config.yaml
init_std_down: 0.00594
lr: 0.00389
grad_clip: 0.5
dataset: "wikipedia_en"
Below are experts of layer 5 (counted from 0) of a mixture-of-experts language model. Rows are named router (the router's row for the expert), gate (a neuron's input weights, with its number), up (a neuron's input weights, with its number), down (a neuron's output weights, with its number) and show model dimensions 288-383. Each number is 500 + 25 x the weight over its row's rms, rounded and kept within 0 to 999. Numbers have three digits each.
After each expert's rows: "raises" lists some tokens whose logits its average output raises strongly, later layers aside; "gets" lists some tokens that make up at least twice as much of what it gets as of all text. This comes from a sample of Wikipedia text that the model never trained on. Tokens count by the router's weight.

# expert 45
router:510510517492487510515486493494446487485510477539507495568478513487532514542512477494492510466508507491473493487548510448520514534532484499483474485513528525490514545488494508500493483483491516495522511489514389506510496484514515489487516505552539465477512489492511464572513515574562500502
gate2:450513466487523561487502483539450497468509521499505470490505526476506522494454476497459512468498499493503562464531484515514485489506516473545519522502512505521493520514459509507508475511499503456539483481512505525501513518517482467512521456500505457520499451524526518487515460491495480525
up2:502470523485531487509516505466483486493491540506523459485502470547499554494497499506502515458511466480478486520493501478494467481497489503519473530471477469481521536507481503495483486566515542483450466488486507472491497502504478514512539489505485526482510459537531500475462509494447508497
down2:494575491486522509528505473479542494499487446440511485479542514526475504513507498463499500461504497496573504516498450535538507506457498488501529514509511517508526504479541459504520513519514520496482497452495508505526509460480495510484515474508508497499488545503527522515484475503546482540
raises: "s", "-", "7", "6"
gets: " (", " to", " for", " 3", " 2", " H"

# expert 44
router:514513489485493506487493471490512493505512455488511479536513512484451516505515498449490514548517514491477499489480476575524525477496532496483536484505450510481515456480480510542518485447484503492510509484510491478518491580544507498483520530531511544560536488479475503467513528480523505517
gate2:473504485473487552475519488508507501506521517491520465480510505507511546502497449503519487501491488494485494488503571516504513474488531532460490541491496522495473521537485504453492494489488526508521450513523487482445484455504529479498441509485510488504476491495508517508495468495480506493
up2:529475527451495523471521489500509452537471499481460497456508510474509521512441545475530451472497513529530473490549536495481534508528487518482478490517490561527492469466543498499501511489514535547501527502470472523541529461512506542497474489476532474471469515477515491515528498497480493487
down2:470483509493444472523472503469525487506529506474507512476474498506498463503524518499437481506454510505530494517509480464535515497513476504539494549527468474466480499484489467505461471488543502509516422505491513499463553470530510514532433515496480468478505501588469502501526532509542478503
raises: "ost", "ov", "és"
gets: " the", " and", ")", " they", ":", "0"

# expert 61
router:516545480485494528527507512454528495478522515507492503528535510512493504501507464470486499491529513499494511492506585538438500518523511530512478493513521527484523496470477511501519489488506503508534498491500455529514471546457476494508552470470458521514478496490538482466500485507475541561
gate1:520521441525520456564501502516511499507486486480549504540428536504494489523497494459494456469488514488514468509540528517541498517506570476479509498505479569440540489514464513486471499450523508535500467473490488529500496480457483489480510448501510523520493511499521504511479491506510478528
up1:498526441490512492555504468506535550529514476465481489528456504505479457502540471489516463512491484498499469500502522518501490522495524452481479535508481542476550495490463520460493498483510499506527485457498520524517497482461467508489523434483525516523497526493553506523483474480516496526
down1:442482491509496483496455526505549467539458532507488495449456499532543515474494499516475515499506445530526516502530491542492516502496516478552493480444513475473466520516498467469495496512513494512525461502500500505478471505514533533509508530517544525531509495525518510491511457471519524486
raises: "=", "-", "General", "Final", ",", "Background"
gets: "\n", "==", ".", "-", " ==", "|"

# expert 49
router:515517467489490522514501529492512483537510519495517489566528511476519512457517466538446517469508517484501490490466516475471511492478480509478513482508472503480505463487485511523440480538495519470512512487516498532510493529493496481489506461533512501516491495484549540553511529493575550519
gate0:495466501507525477462514551458484477484461520532509421503465477487508544537483553453496510507481519476503525453495508505478513516500489485520468562500554510493513536467463478485525513526484515496528518490491524525522561484504526551457504506519470488512486512518492495549479480500509513496
up0:538548479445508502500510520527525460552509469464472503504480527495494491484522503512435460498469472545502474531495513514458492462502522499491501534536529502512490486463506489422495480462491429517507516519471501493536547498507437514484458506503484512497519508467483470496515512482468544514
down0:513515486528475470491511451514507468528538481492521508500492514510513558477458520516498446540503462522523465499504490467500509450488515499491469558445537467473465496473507479510513502551484483508456515549519496506556459510493479496550466517496512529479526518499485499469520510477528533489
raises: "istic", "ough", "ove"
gets: "\n", " an", " a", "==", " C", " ("

# expert 5
router:509510510486486496481493546494558498525508505535518483468507509487440510499509574494465513489516506494437486488508491529515524495498515516491491490512444497487511534494481511446544492542493512495518519489516568473513492484531449493485507510511436521473513482490457520424513533420488455514
gate2:492550553530513477517480479515517489464515505489531454536517403505473494493517468522494531507533514534463489485489449505508471486489507477501503501514520504535495522506488491518497506487495501487550512490486517507553525524494489479470526498519492497488523483438505496467514511482509479491
up2:478518501527488500482522506525491519536464501489545469488546457471547517487463464493472474493517503513526500458468508495510478503520526536500481526490529496524520527508450517448494468527536546509511471466469470529452490507463523489452498488479497515491502499480452491520474472527459511502
down2:497487476519535481530497544515504498487491534531516540481534491498496527529500563502531562527486514493475507401510514479515520517487516473491491450530525519497468510503443539517482501473481516483544497491469494487555533501489505479526529447550499489477530473488499484461511529533517505494
raises: "ail", "elli", "ello", "law", "iller", "ham"
gets: ",", " ", "s", " John", "ur", " to"

# expert 10
router:511515495486493515504499461494466493540508482530508489509519511487512512540514500556456515494509512492448479487527488445469469509486488534489521484501505506500504518494489512460586484485483507486507509482508513501514500460499462493489518517468512493518484493499532438458505519515525498514
gate0:461494442469489509488454479479516480489499475491492426464517481489487473503466498564552489474479504499507505530511478500505467497464448514492551499520493508488502506502475502506470563500466498490521482508497475491537452529521510467516506482486507496497508492526537532525519455515519517519
up0:481514479445515502488513537502494473511514507502481475488529504485510491519484480577493488489482491485477499534510525530511497498501499483547501539507507475518545503488510494507462501535467502488490503524482461501525477513538523501559517478529506490509521528482507530410466476518543488508
down0:479515487525524502526513487521507476451546478499437528495517463542482497473481520559478532477488492520538512574482511497543516528505483502505490488522492511477493493497516505501486488490527487525509468519504474513464501498483472504476491492498507463478534479532504518470518495530500549533
raises: "outs", "alls", "line", "lan", "eat"
gets: " The", " in", " to", " the", "N", " In"